Weights of a small mixture-of-experts language model, trained from scratch on English Wikipedia: width 320, a variant of Adam for the experts.
Below are experts of layer 5 (counted from 0) of a mixture-of-experts language model. Rows are named router (the router's row for the expert), gate (a neuron's input weights, with its number), up (a neuron's input weights, with its number) and show model dimensions 80-159. Each number is 128 + 24 x the weight over its row's rms, rounded and kept within 0 to 255. Numbers have three digits each.
After each expert's rows: a language model's description of what the expert responds to. This comes from a sample of Wikipedia text that the model never trained on.

# expert 26
router:086127130131146119130123099100115155141139182161132114153127097133135117143135140155107107113115103117141153162149142133106156132137149137117102128069153136136155109085151101130147139175155098092114161123091095102124140145121147118134072152
gate0:116116109125150126055081127156133134126095144127120106159105160112126139142143169153157083131146123157132117127129179148118145137098153132187108136113098134156106145124092123135112147135128124133116151099121118143106114126132177119170141086
up0:165152140121125138113127153141141107109129128115119135164132153144172157050094155120146119118097129173118101113153105132153123108162111136152111115097146090130113109113091119172162106156107157193133134117148116140119125115145151103144144146
gate1:141134130137133120159160113064135119145140147168136124096101141109164114131105115149135145156136118117115148153133133118131109100159125133121156140123162131163141104168115154119146079138118131118164108129108105129148142133153101100075157151
up1:139105138106126099127121134151141146133121128092128130139153114118121143114154130119157113037143155140116139098125068171119126167093133121133091117166136143161129146129129074109135124129116166137108135123174164143150141128154150128113145135
gate2:122130114095131114150077118182128192150142201115138144119152078160145116186122094092109160104124128091148134117110143098121176133136174138135093173117064111099144146167153091116109118135121126148137167120093120134125169109130138123123161118
up2:106144102175106141111165120109133111105072119121112156102115105097155093107087074196157118168128101132127151121131146105138159129132110097142131148135083135089124150114138082070135106104122144173110119133165103136127129109123146159121120108
What it handles: Pronouns and word starts. Subject pronouns he and she and the verb was, plus first pieces of split names and words, such as He in Heathers, Ni, Tyl.

# expert 9
router:116131106144139089104169144165113118144123144117108151125133111118137088126139158124138101139107125103126134108164168137147088089124119091112144136133065116120161127091159079134127139109161101108158106142107113121115150145130140080121132138
gate0:104121131078165143143099158094081133115152084126107104126096158113115134129152138112153116160127125148130141178045143141088133165114124121166108139142122114093140179181093096153135131121074146182112104077145177145094088122109131117129136147
up0:125135098132092156134121112086185142142103130150129117144159135124122137099112115167124138109115109128135143117122083144136192139129150125143108126152138120095167144158088127141119114121114120147106160121108141136115125151138098082123143117
gate1:173139110126164123099155121124116117118116129133136093158120141143154098098126106125097132129127130103099069111166115139192140117187076127144131155112128119116102106115111144120185121082143111120148161147153088108134133172106146102134112130
up1:153146153154173116104128120140118128112120119126115143132123112145162094128149077121145138122160100140102099134136119142155148134152131138155148128093130069106133106108109112161132123149120100125142140075113105108124144114145099127103139151
gate2:109117165104088103121120107100148121132087156171118109168094140118120145129132146110132123104146146150095084137125152148165111102104172168083098111114136113135144084110151114102136119158136088091161115115147110100120117104128136124140142133
up2:123114146123107156120140109130114148121132092147121116084135096143098135157121128151100108109139144104130158115118096151160099157098158137146136148133095104119083112132168128062166123124146114102121103102106152123113153112183108169124137096
What it handles: Table cell pipes. Pipe separators in numeric sports and statistics tables, plus opening pieces of foreign names and places, such as Ag, Sant, Kap(ustin).

# expert 4
router:109092131161145136105161153149122134117147179115127090119122129121153135144147130153179101133116161140140112108103134132055145108133143158117135124186129126173122125096121119103108112075120138144150112139175146108113177146123116112121121068
gate0:142115124111114093091129118101158107157178155126075158140082135110154134086110146077130119120106168071148110138149156117114132169144136098116089093122118138122107103098159158122139136088122095107155101171136129155141141115137138093168167170
up0:115104126093086115138159146159187134153146120136123136144078087134144117092077115126178143138135103148132129158108140168141160141156103102104105114109103106121105150096122166138147149142113124109151122170130051157093101113080183127114175104
gate1:122129138110136124108069147096113126137105085136127118121129148161162136180107138094119148120117115138134141154144134130124157168129130154109100147142121118144136079116106098154152145155151111130103131116105144110131136122108151113179095176
up1:135104068137112148146131173104120148120163123110111114151096125120104119096149129086125162127174122151161113121137100173147126154150109128103182121149133121155111152132171133156130133141100172143113137098145118158117131175140106147131087147
gate2:116171112117147145136131094131124139093142141122149163142062118169097144140095118122120128127136111157105129136157125124087135129135120108159127088128124132159143152150152145152124157131127170173130110139100140178110105126104163110147139155
up2:122103132125153115142098099141131119105098135128134134109096117152141143106103110085128113114152172155134151117143142147089110138103146149168130154130137106102121160096125140136156114129133180133118120137131119124129123111054157105129116154
What it handles: Linking prepositions and conjunctions. Function words linking a noun to a phrase or clause, such as as, of, during, when, where, became, plus empty or zero table cells.

# expert 18
router:146125086082143084127145156175134145143145125142133166113146108128097125103121132082118126108109122166123127132122137166116146120141115145150107154147133146124097138187116151135149099125122139097117105126134160096138123120098128164127065142
gate0:146163109096075151132167113130171137144138149153123158165098131097146090151122141127109122134144115112140136140119147071108149167120151111132123151117122177107100176124130113104150158091153131131133147143094141121098091146113085143170128131
up0:119139083085133159130107156113083111159122160118129109109106123144113133126142084142143142127104096110148099130115177116121140107105141148112171097125123125127132124135111069136134121140144113100156122153096166111131106185133070091158096158
gate1:108133105095098136141184162126111137136104104131097117161087143149077110102118159150134124149124129130142139152112127112076135087142145078115138130149115106144120143123112111125135137157152113126117130153169100138094175106115147169142122114
up1:123121117084184119107126097157131102081175118161120126127090121148140124087101148133158106148103099151122147202130148132108144129182098132125140109112105119133128162152155134146088087142107121129093155157142108152147117117116106185072128090
gate2:146141145122192135089102116115136156140151100163116126094139138115120114114156132102108115173134112126138123135137130129125103139109125136120105126116119121087151120133135177116097132148114135135134148132123199125095134113155112093137136144
up2:088132168156107113103114113149104122103118111119187156106112116149129122111107136127124119112122122097136088139137155134112116112162149154142186114140130154157132158107077174129141121123112131156141149114153095121116123111161120154079123167
What it handles: Adverbs and auxiliary complements. Adverbs, negation and be/been after auxiliaries, -ly endings and degree words, such as not, also, reliably, most, well, un.

# expert 22
router:116115127134115139136104152119123146096139106102141132109129110113087166126074119119155154149124109098176114130120089129147131187129128099129148124125066147151134116152106182106067133137158109191144151147103112171124131179102094125137137097
gate0:100066144138135131096086132143117155137156108143142103135154133113119077137135136118089124124116121195140078133098121143147100131163126087134158116147159078158125105126150125122150164139132144117144161130142163133115100120146111146131118130
up0:139078088173155117138144169134125156103089135111129125176141147137128127148153120151139130136161157130161116143135129129099125102136081129144148128115153149125119114148198125122132154149155148131101144187127089092132137168190116127104117108
gate1:133092130112124126104122170090095116133099113123146106165114168152111122141141146152081167126095127141122099116120098128123126159113136100119110137129166119117124165134152124162120137147154127130121105116138152131086092120159145111179101121
up1:152136104065135099112131166138119125119160106141113146138127139136112140115138158128142129121131109071115132146168175140110160082142119156128125106133119093139082128133154114122103094114149112147115150090149158090099114140138128109170087106
gate2:136111118121118081125137134152151134101140185126138129205096172148152151087139128125119142091110128119111160073167152164176074101143115155155114102154190088175135152089156092127125131147159104176074130086097113118131136127118110113131106150
up2:109096186136110109138095160092150158102118126148110160175126163137153136110133069098127134116154066088119111110164103147133089143170128136164105105131151107133123098111137083102088131105137130122117097081110106113150106115138106100154084144
What it handles: Nationalities, countries and occupations. Country and place names and occupation words in biography headers and sports lists, such as USA, India, England, footballer, playwright, filmmaker.

# expert 24
router:124156144134147177130086142115123102151136134108123095140158111139138111143117140126115091126138108124115148102143162120165132144092099101131082149117155140119157163108112113117129115143165130156156119106159126146108134103123104118114122114
gate0:107102155168144105101128178112161166137152135080126155107100137113158148151177136133141137128143105121124121163107099149162135118103108143091131124125127094140152143128104121138118129120125140150154129124110145087173113176136137116144150133
up0:096149135145149154159130160120164129127123137087087146144114184154125121115112128105118089117132111089099130119125138129109104106100129142109151106123089094172151121131172113148164111113100141129154165071155113099146158176164114132129117115
gate1:120154110134122079084132148127128131137102121120112141082095101113136081099157123112157099183112136118163138099123172162117128119088168152135134157145102094129123088103088161139100137130093134081146120136153105130103163196139141106142128108
up1:080150148114160112158151091138142093134124113181130154139110107110125122119137156102133130135120106120152141137130119120142078092128140178091127126137117145143078156134121172143102123142144113139129144137152100117108151129127136104106133132
gate2:106133101169116111126117122123130132146087124140138117108138152122149084120158103106116113111131130183105132143128153192095151174115096149134123137097093108129136136123128109115077111089139134114141153160079093110118116089167129151136113146
up2:135113158136108140113125133125120135141153141121124155158109107183122197150143145102147136118099126103124145098101135099182138176107129131118124093142157127050124131119108142087092142096167128130149118129118134163131141136088140121132106108
What it handles: Personal names. Given names and surname endings of people, often in lists and tables, such as John, William, Jennings, Yates, Mankiewicz.

# expert 14
router:154132142137096081151105147106157109115106147136138147105158168111141131098098153160140110115204145119160148118101109122082141147087134116152138153157181120132153168166104140109137140140149109112132143117130143108150115130125119134065152127
gate0:160110122100141123109157062123101109119143125129107132131088137084155175139140112068091131101116148122172188124125158138112130137158122130141130139128125174135076088148159155119144121119096136129140117101139155138158121113149168112155101093
up0:137124184103117081153108155174136149102142135146132097100124143137173127137112152158150097148128204153181178137128128109141109140077097130151133105105124163133156120090144109164101108160164145116146114128137146120125123154133128127119120132
gate1:090108084136154155123117113123117175139134101160120132091139088143116143167119171129074159152126111141149133165111132147132151130130149137104161119115134081076116135156132116146089138204129115102151144169118163113115137162136097120138116135
up1:178122106096128101124136137136143142194074128129116118155155134131160118126148152117146150130156124102122137129085127131161103111187135153165102107140159080104084106120163118142187114147102099140107125141159106151128117143136158111121097150
gate2:118104134110130139123103137184110131063120141113128135159120168141124123139087106132144162162106103177128126152121138100101146159140123148084130131078103177099149091095148126128120168126149123101115143118086133122135115091113095124127152093
up2:114113135127135178110136147127184132150123129142141153105148085117115120165148157124050140162141095142120144115099142163124152083098110139150121148173112073121123129145140143121168126100166105142113157154123101101070142107110135159096126134
What it handles: Table pipes, short pieces. Pipe separators in table header rows and single-letter word starts after a space, such as | in Team | Laps |, r, h, w.

# expert 12
router:149136133181147141172139098150117115122099084087113165097118144124174160157131132108140126179144161132119135140150127123155124109105139132142141129142120121121076134126123145132154125116115149114135128125119121164154104115117147138137171180
gate0:137079148116133103128157080167125090171107113106147147171126147131120151091140146164159113139156139126101188164100124133186125117156113116113115130123150154130077116168137123121147104127126111152095171146124078127139128112157149108145121173
up0:145105120111097102112096130126168152130137116091173121143141160166085118107136128162154158125113131148155166128161149180152169157147115093132157144123113121111082153130140130148116109177111121141125150134125127127115107139123115085106070142
gate1:159127137117115114171133132163115148177114123124172084089158107130136154146150105146149148122149117138108119143129139153132146126129134118113141140127150123124087095114088130102132132111089147150114115082056168101115116150127115097124077149
up1:122133154128142137125089123117171106090121150130147138116120151136125121130140096127124183150147116189108114129123134163119121110148092117104152130125113152107124099124142138108122157123106138149173139098153120086149077106092169111175092148
gate2:119130113105116137084109145125114151123120139114102125098090106194140121092179120069143111090130109159116121099142164138116135130136126129153110127145076136126157112127096162154196115133103117137143102151155137140138105103135171140128142136
up2:143141143119142125136137121143203131095139143137142127113093133101139097123104115121142109152140155139122118145148109158123097126127121147149119141127108129116094123118125143181128130149153173155088135081185153113145135120094123111090116131
What it handles: Past participles and particles. Participles and verb forms after was, is, be, before in, by, as, such as used, located, released, erected, picked up.

# expert 6
router:108112111147130111115163125150151122123139121135117146100120124156113149087113113120097142110146121128125130118125148134119124102158145135105161086122092123117139113160151124120132140113119129127179143088137125050112135113206107097143091076
gate0:181153126161135124126127088116112119124135172122167102117165137165162155136155172138150136141150098109119147081075143094170153125103155136130095157152104101102135130119098117204118133152151096133115145122149096153109138130096154102128113107
up0:225136095126147115117121081140178114136101104119101100090137110093078136152136161120119139202135076126115143111105123136121157142140068118143125147140157121107108140114132144188132129127166130183117147162146097130132097122114121147128146136
gate1:102134142139106141086117122129153123074087130123091121125143169099161123094175108134148129077109149123132133123108127105110104136120106165168117101147146136153173098124130126104135132126137167092113148122127121156128149105144121150106165134
up1:132164131090125133141131097086180047130133132145145069151111105171128103105133121144088122174151135120111153119129128174160089145161123116140151106106093127148136128150157174117121132133121135105179155153180113142154136110116126117106122137
gate2:136091168110083060106132111108133160132098072180125128102111121091167099135111118136121141137128128133160085152140135137164082116118091151120123140106104111098111146097127116100082093116138165139121135132108152114161140122131115088121126127
up2:171178162121146113110154159126164121140093123135106141133118101169149181171153146135068149147157150118165109142130101099141120138144134077093149141110147113174139145153138177145119082136095107101160139142161138087119131124152102107148155127
What it handles: Foreign name openings. First pieces and inner pieces of non-English proper names, places and transliterations, such as Mal, Kh, Bor, Tala(ud), Aqu(itaine).

# expert 16
router:157153127096145127108133129117111138102072119106134114134158095159117095123160115169105171105101105129079173102102082128158090130149119068114122109136157128151115127138171125148143092135115151121087115106142139082119167100120135134139119142
gate0:106153135125138127141128110146120126113142134118148105112112169144142140118140132101111094150176130072141172132140145147155150130092135136128155120177138187126115141151156135166099096130113125161120143125116118123126093114117117093174159132
up0:169165119100111104132177055113100110100136137127143158142163180145118109095093084125106126068130163121091113139116128167132140166091119107146124136131138148122125123110092139140154111164131162147133125155147152152126098135156132144092137157
gate1:139132138138153137113124128120168138170137139091089142125110092105099098120105120106104122107103117142124142136113132132137164129133064132130130180105157154147116104178148107109124174106092152096158117145149128126150071110139160131173126120
up1:137195106134111125140128129099108113057138122110090129115114122115111122135111136153107120145130132088110177175116110153107138170135131143139135136084088156147125116125107119084128129107119145131126114127131166141116064086126119119144131136
gate2:118134145117181155118152147182158129092117136141133110123120122131159141150094105088133116108119157116115099095127137100121091149140160142125104156162117130127160149086135086092086126132155148153117107124134123116099131057119145156134086122
up2:077142150111107135132151077107143117118114112189132175100095133152136122101133076102085117157123142094136160132148115130133107112119139130100147107114103151184144173058144135101110152107136172116131131159119141119050134113107186142166157132
What it handles: List-line hyphens. Hyphen bullets opening list and infobox lines, leading table pipes, and word-initial pieces such as re, San, Sub, T.

# expert 29
router:137139152149113147093115105106115152113149128117122090099117122115131136092092131155129115114123120095141122124116138087151116157143148141115132112133150120158144118125105093106092141131141109132136161140147129152105117134096110109138163139
gate0:097108125146092164102112131175142165110126181167085127185107142146091186142143091117106103118101099109168131108127147157139151108108101141127107122116109115117133143123122141104125172119137134074093114146156147169098112113114108089150100118
up0:105117215130123122154106138118139151130117164182121151091155111120127096135132132126162110111128131121152121147123112107095144127105172189129149106110120130103117148157085129164117131162141136096081087081093130128140121114103124109142165077
gate1:084104130136123141151168147123109139106133166110134150116142135121154096143107117091120139152124101148125118134131088133128094169138140132093139125091117072117109147166149144138116088100139103097146142071117138131120158127107103117149134120
up1:174092108135080129158099091090128161105146117083129098137117141161129160121078192128121109095125102124108165127123135128138150115167146124133120192124120119106141100110119138161120106126123152134111152128120105146152147150162121152098137115
gate2:146111122114096088127092137121138166086124135097140161131129136109140105140151069134119065094078134136117124092097090132092101124135149108102148161136126119127142111133156149117138153154143110129089116118081162143142123115150155149132153133
up2:131143114129122086120137131188147151117102134120096151171125097102138094146149112157157074133122140133118100146140111132130095097060106119158145152114107100145180091117146144087138113084114131132110148156114191125131111119151119153125081132
What it handles: Institution name heads. Head nouns that end proper names of organizations and places, such as School, University, League, House, Command, Street.

# expert 0
router:124160120128089166130101114122106124124076087110151086101124115131107138137141106116096124126130145146130091107120167129145168170115139105122137178129141136147117116093117137160095120134118134115141118150176099161133117162125119137131134209
gate0:137080110082099129109159142123113124133110148091119169142128172097147137114090108090103143103084088116130146136082134136100090138121143160113126114167149119188149091113157130147119152170119146048147109103149148148156139113133168141114081108
up0:129131115150166111141160179128120120142130127105102129134121131101121142129124180118117159148131086085161164129126113149129109143097126125147121151141161117144174152115159114126091075157098082101114136082140135138149126130108113144139075109
gate1:137099127142125164125142125135089108111110101125180093139137139165138094103125127158078127144106166133110126119160119102153139143121211127141144124101114085077137124110149145113104124139102114165112095102179128104151146133145121113139101153
up1:120118147166147094157108112161112109134098124149155136154128137118136099136132116128161076137107128192132072143137113157110083141125137110164139106155120152139108131150101104111162136203126166127151108122171076148111118118089137087125113142
gate2:141146122050100127123139159106109103136118158117165145181140122141133095117149081107138168129124099150112080118132148167174101138121161120110116137119169085126118070095124113159144104150101187117131122134116095124114148119124163110123112181
up2:106153139113116144107182106104130147098122164130127127131141109126135103088073129162100127152139115131140133120155119119127137116081136096116176118122086110092102137158115148127129139091145106131147103137109102165117145136120153113121185155
What it handles: Abstract noun heads. Abstract or action nouns and their suffix pieces after the, a, his, often before of, such as interpretation, consequence, development, control.

# expert 27
router:137132129105156113121163082115166180124100089169128139110086164115127089113124102143144157128153138158132111152145089111122103118126095139101160141137140099139111127082101174098117114118141140112134156196113140119137113142129174161141144117
gate0:166128139128154142126147148146141177146090157100095133118112157141141142111124119139127103121111106155147084174127134134139150145125148125137117134071152129123136100142147144139099166122144109166140160137106148112180141139188148131115077170
up0:119138089130132148197117133097089135161119127103121134147098131128167157125116095182125104127150135125108175160098159142109082132125092109116103176137119148120133160116143111087121138085118172160150132127135192134113144155135119134105140106
gate1:114138126133121119118140138133154134153118143142094122089144100155131125166143133128118109129145100144136165111108125113144146137140150148128146126156090141156076169130111161115108174116131116095138136132113144108118142097175111115130059124
up1:125135143125125095131106115094128119119116158135099134163113115099117089123171123127154104103140112128116142123109148135122168112134123160108123159086150119166134134110133138135128137129127082102107148148136151142148090090132091117102140126
gate2:100135141146103103107164125130095124141158160111095158176126154130146139130090168138152120062121125114154157102095087128127108130121157168085082096148114146146138174100094133095138147102075089131134158123133166128108129113157135105118126120
up2:133114139145092103086123162105146145104103104113158131081113112161115135145173140101092134125120133129102129140152127116161184167129123100136134130117116131108098156108095141138089138160153150153098137098088084108130107140140118111135109113
What it handles: Capital word starts. Single capital letters or opening pieces starting a word, often after a parenthesis or hyphen, such as (C, (19, F(amily), -c(uneiform).

# expert 20
router:115114075161158149126127112172145175191148132161129131158160116119094147136137114117129147119118156095148129129139112099137140081148083081103145117122079138111137125106159120123158129114124116142176128139116106128126124151131144105128143137
gate0:108108140097126171139122149113130119104119172150133144135107152102103105151128096115178107110118113093113125075158136132121094116111128140179143078107136127089132148101168088163130148138111126143146091103107121104127097111115173136131150124
up0:117155142131116116130168141132164141146120152128128099156126159139176122122150121135096125090137116139151087129149129106116148123109151126052145105178126096177113158155073189153120146110169187105137136149130130117138128156072127105082154145
gate1:064112118151138113140156132160201093123160122118094156105149165134128158123158191117097119143109149139154140149138126107140129127146107108124107146109105100142170121109126125088123115111137104122132147144143090150141114139133095147118120088
up1:128135109104122132145110120133134112162104126114127117144140137133115120115129134133126100130152117153124120124141113165139088112151114120082084149156144138145113134115153156153156122126050125161125135102098120189129122145147105147127144123
gate2:154138153122101092121136144143128102138101144114151121169174151141142143113124106140156109152186152137088163087145067149098135122165135130134124100143121143149137105102131173131141157141147121149117102091132099147126131109126167125106133125
up2:117102131137120085134107086161168132116137091129157097130153093120157171109166097179103172145123127119142139078159148140101145106154137130136160094129123128143096156120168183162130072150119113123143123122123166122057130117127132143107135126
What it handles: Line breaks in infoboxes. Line breaks that end an infobox or list entry before "- Field:" lines, plus pipes between numbers in vote tables.

# expert 13
router:156109185149084117166142176149124159135155129116141097172152141123139102148134145107128147126113157129119081098127126114142098118145132104126129115130110137108139117119113117146106135094117151170110153135101102114144116140141115138118094128
gate0:117184116154163141108132124101128174122101157138130126111097108137091109090160104131097097127108159134109103104134128167133127163112207112125121140091111117140098150126113110123106126109115111159139172147126121108122115097166109116135134122
up0:143146122087139129086114153121141084144171180156116155100135164135142141121057145099156086099083115117108153150133129149104109096110155135146159123149115118139130138106126087114146100123124090123158113085173104100077082119138129115087134131
gate1:153119117129152118105142148133105150132110104160100142098076131098126112108101077145129138103146124135144105162115114114075132162127157139092114163103156105123140081109130143133143087124165164119125165129125172116136118138121157153157137084
up1:140155134155144134135123132131111123138134099083151133130109136181147132115137118133179122119123168175131107109133153164121117120116107097139135162112113170134098136134094120153144095104106105158157097177132101159117134155131129180149163142
gate2:114096110145088124117122124139125127132116109077151088110155110093144119130107157095120098161113085101187122157095100129111143123154113129137114131157060157111159128089176138087171131130123139082129108111142143122112136147112172136160149162
up2:123139124123136158133122124150111102145153142135070126159125137152102141155137136132118115101116135123135098121126138081149117131177116083092086104150147106138186115145112113152119095124173187134115149138093138157156115125126109139118121130
What it handles: Coordinating and. The conjunction and, also or, &, including, and auxiliaries had, has, did joining phrases or clauses in running prose.

# expert 23
router:141113150138136147128164134150104133106137138164099134142140107098144131165113133113129116120091186129154148126112105118181115105132136105134128106126152148112150104143079096095182160102103118147112072140131122105142145156120155104111110088
gate0:112179104153217180142119131084145136142151124125080166138138103106144158155119147113113136164118124145114159143114128105175153105109133135171157150142154095117114090134124113091116163141077149123134113167122114144152102122087153129181096119
up0:105087176088133141109136160143135081112174119154138132095107142106139091094113074141156146101083121096119122153087114129135141143114171123147112128121130140094165168138140103132127114103130145095107141130132146156121127115135155118131142146
gate1:129126101185170114151147103105139147130119162118126145122104086102131170138170145111078137144100160106109148176132131130117140122131145155151142163152114135096128068141135139118110124120124095128086140112116107130137142100121115080147164129
up1:184156087121078138145134142156086099128125097156120175170113165139122131123139162138162135126149112100116148092139140133144109144144092103135116123156097111143114133155116140165137156105143110119157129138142141153126105138119136178156149107
gate2:071122114108124137117127169142147138102129107149158139113088148139137101107120136137120148139138133128186090159115147123117192110124092160137093093118144128097159127157132117084098112166140170144110136148132154114122086143132135118154117116
up2:160099109132158094122127145134158152130148105129134137120103147139110135142142159152099136126118138103132131127146154095117137170172125178108079121151109100090121134192111123068116070090168133178118151117108155106144114118148094111189127138
What it handles: Sentence-ending periods. Periods, often fused to a word or year, that close a sentence before a new sentence or line, such as s., 2016., Awards.

# expert 31
router:111143116141119103132134152131120137171169121118168180080136134116124140149137090099127068114128144133164102142123068139117115155087138107149105114129133171076111164156056144111147109124127127103182139111119120157135173132160108136123131143
gate0:099157113116078102097179163123130095080150150168135159097150112116131102098140128128130130121157177111153110133078100168106123096137121132113171091137116123133163151128111119118104147147106130091151129135148153113109162125120143179153154090
up0:052096138169137126086138105062126097101109087127109103116139146121114103104095124140094129110146141180122129153158057119130133135177129118092110150102087108139144135083123114170132148146146120121157129122108186115108147130108154107137110144
gate1:124171120146059130136121126149135173133120124145172144127088128170119123128125102108137154120101156128116079144123145103098115145075132121110120093141157145084128149132113113121145101132126107133136103130163129181099152102122088177119124151
up1:143120122144152158136135141133122129144147141120132104120131101168098157151094164131120136128153102075144118117108109177100124099157132128123154121098096129085133112186146152119084081118121125139147128100132138105152138134117115090153154052
gate2:164119140149122132123147128141129191104177110131123115108104139148109200178146141129145089129146157100122111111178131121181109126100134111146125153123132147128134080106070116147149115103166130163115107119145128121124137081127124128133119111
up2:146112176169085112126156135156098163144182141122119141138123186156131148151152122112140112112145126078119146124185094110139132124135163114153123131168121149146162119116107103106128087114109097114150110118130150126161181133118092145114098131
What it handles: Numbers in tables. Numeric values in tables and measurements, such as scores, vote counts, weights, areas, millions, like 50, 1000, 52.23.

# expert 30
router:159120071120112113145110131095131118121162208117129137138099128110146126115124137100119125127114134137121104120107107155111104090121122177127148142131134155129041121149150170128224147124125150132123095148145135122092120121176156139100127119
gate0:153120134109167100178123167144120104094159121111145102163077123115104126192135090132123159082103140111185137110124143129123136113113116156164132127160124164094118118117099101161126141130122094190084148104127130129124169118108090135179145148
up0:152131137158122120106113126115162134182139120103115111097157096132169090158175168143140134130153132141129107136158112120171159175139131145143158098107141112118152102136112107147147122100190151142135118174137120134161071093140112100163149131
gate1:139165119107165129083125103140134153154159131094138123052112143110099107130150109111111114122151162107142121125119076124119081124124166117129144143079117125111125103136142139117130159128094139086141128140145116096117137130142140102130118154
up1:109061123126099164167090142124142114099090134146133114136126152107117174123079121135127122139123096163121130138098142132124153132116152131143151142157188109149127120125093137134150121168155146165128164078124094126136134119122137154096127127
gate2:157102104106127149140141150121086147110096116137138169127127138079095119139122147136091150140130095102147090160129054117164113145199195145131161147166158109146138132180123098140121102157144148114124134123160120102180153147151106195085129176
up2:076119149093122167164133166120133158168099133124140120169113126144117106114129106155112127085100148161139158130119140091123178129131152128073177105150130143056098150146133117151121102160115146146094120100103129142139090136134108138095113100
What it handles: Determiners and numerals. Articles, quantifiers and number words opening a noun phrase, such as the, a, an, several, no, each, one, five.

# expert 2
router:109110135115113150121098149123170121117113133109112118114108107138123108136115135122109158145125095120133105157123160125161135154095121148132111143150146152145042160117151154122121134150145131142110094106121120132112117126146152138125083099
gate0:119125109165148113124112123140132132139151134094091119143109122124148111178115156204131155145114160135119137123122178134139141144151118143131150115146174143160109113133116121076104118178113108175136072140150150157189107152117116150102151120
up0:122120104124131147156130120153136109113121137096153135159113134116104110120094102089133144108116087149129097150162176140137127135141138086173097145099148103115100163130110160090106114130091168124143115125123090098164108149113144126176144157
gate1:163113128111149101138124121141078149080170139091128130165066170151111147124165079083148129097127125124154132117136143135157113117109135127152157127150117129115168103126131126085123102136129118093149165088126084138142124113105145111113112152
up1:170150145124154117131091162139129134129130125111111119089117154122132124135133133069102108170110121068130148148142109154158114154127113128108126147134123157142105127128100137132148132082135091114115140109141135132096134107109134116159104112
gate2:157128127198155174157147105124130114123103119144099125121123109113069141143122109118108135136101127126149121078088131114153098140145157154118120142133146128113114140146121147128143150130128144082108133111106097167149078118149111107132085107
up2:125120162120118143158162153112137114141132136137065127118135128108119122138105122101135139122112101103119103125134162130109087159125139111179108143113165071120140134147094132147137158097158144106117143147135116139135142140115125138114135086
What it handles: Determiners and nationality adjectives. The word the, possessives his and her, and nationality or place adjectives before nouns, such as American, British, German, former, local.

# expert 5
router:118130155173136156100107112099083118157159122137136103134105119141151119153117138129152137133151124104154085119148142127129122115150132168149122148140137102122136126153142144119101131111139143116111126132122134105130095124125143119141153099
gate0:203093092119121124096157125128151100135105102116124101149114085136131170128137164144130119177107090118139154132129096089117147144100111122131071150137142148137109127132161181119102143092163109153115147126086137113114133166181099143115136118
up0:130103150094145125122101125133098129102152118124155128108174109134076144147122104119122089084143124132062114089133179168126094093138159129128121115142135099132167099109072082153151123155098141115147128118131173141163144108127122127162093158
gate1:136129121092120111126142139145095135132105186144092116118136139120141140136121113119142092143131138086151108164129119116093143098117133131143114124183098120148169093129132120175113111171121125137175108140139132150145154149108157110090101125
up1:109126118119140146133115164128134103122149074128152137111181086131115169132141135126125146119173149104099171121091139118159139077122129132120110130141132136127134168082125166104151171131108102143099102087115159106111118101123110123183101119
gate2:118151146091130118091115148147098130128141138105163144100152128129124120124120121127135112111152125164106117119140129167123174136135165122149072127110151107095108106123142110155108131149137133101099097110147117114098183120106165135099133172
up2:100137101104113141118127138093127125099123114162147159100161123135166104114100153088171100133166112124173149179132138125133116127141142105132099134107140127152095152094153128122114168131143119127116129136189074122093151126142115127108141146
What it handles: Prepositions. Prepositions that introduce a noun phrase after a noun or verb, such as of, in, from, at, against, between.

# expert 7
router:097145141148139151121112111146113180173141139156128113131125127125101101131107129105124122103146125129119152123121073138149133141151114067092132121105131111122148107106140124137135149125112113156170142155111136132130128132113123114170116091
gate0:087156100150175154135138134148126114095158131053153144091095173112151092102122090109139133119104124112164099160125106142124166118146145119101110155136157159112138159178098099165129113125106131098124139151138161125115136146129133149121163140
up0:113128095143150114128114177128120108095134087105102159070097174080198099126121127148190138142136138166151110151085114127123163141130134145145160178102102139175127084175127142087146131130081116101105137145137131139127128137148125158130114117
gate1:182096164149180130118124144139139157129122144130101117102104159111164124150109115148142106153125168127130159146121129153109144099119117117084126107166139165128147124099126179122146077131120190140161128119083131140125097127136085115189106104
up1:145107136140126135096090108091176160149134147124120144154091153123136150126124147122120149106081204132121121145128152152109095107131142125108124124157159119095121152153107123132139114109099144150136104079124157146164112081141100101111154157
gate2:143106149125125122123118098108075159125123144138112121138097102161117126129148131120123109168112146126122107146140105104116139149137089115120140121135142098133124161097135139160143150113130157134194142159095132143134126111087142148158158132
up2:096097118110141152133124085117098159119139101159129149139122120116130195166126113098110143131100115145113140140133155121139108154195103141130132091119155079120156102089111078120123159103120148140137097086133128145155128107124125132130129160
What it handles: Table cell separators. Pipe separators between cells in sports results and statistics tables, plus semicolons, colons, dashes and (age in list entries.

# expert 8
router:164111140091149163111135156121105095140179137116121084115150121125094098145099098119128117135130130107118145111141148109150136101127110162113085114118152122106117150137151132135153138126145112128110113129154131180146139092124143127139125142
gate0:144164160089140114143120145074139093131097099157126141159136177097148129130143110108139113172124141121081112150144122152174128128129145148157091165191145135153148101120128129139121151095116123135140127109148163153112153131128151142123130134
up0:141111171125125153145098149089127118132111127159124125154148088128179124149061082070142101155177110154099116137161137122122095123111139125159092142175113140115110079154133123107143157098140096126103132117095092136150152093148136108126138146
gate1:106168107121126128117111185109149110111131134120094125121125177121104103136120087150122121109089097151130086120108167113130134137125075146104133124125088157137166156131098125135139096125158166164175106139109127080114134121126148128137109114
up1:127112098098155144129104140115144100115142126117112142096118110130131154136135163120106140149159114166139115108124161111141140098153130170125092149160119093128101124176162073118127154126127113081122173104103116150156134090123108157127137148
gate2:158105090068161136101104120120095135141137109111101151102126140136181116169085117105085183147099121110141132135161147119102111131125091078135166129161137115098105136114108149126172123088143151188104128186120148141133135164131131137142112155
up2:129086106105113130115130109105101140123110159114114149114111118133117128133120131150125159114144127146090088122112142142086134151144171136096131104113136102121123118090119128162118138133082126105171091118120147095124085169136121147125133163
What it handles: Foreign-name word pieces. Word pieces inside non-English proper names of places and people, especially South Asian and Slavic ones, such as -ak, -ić, -ville, -burg.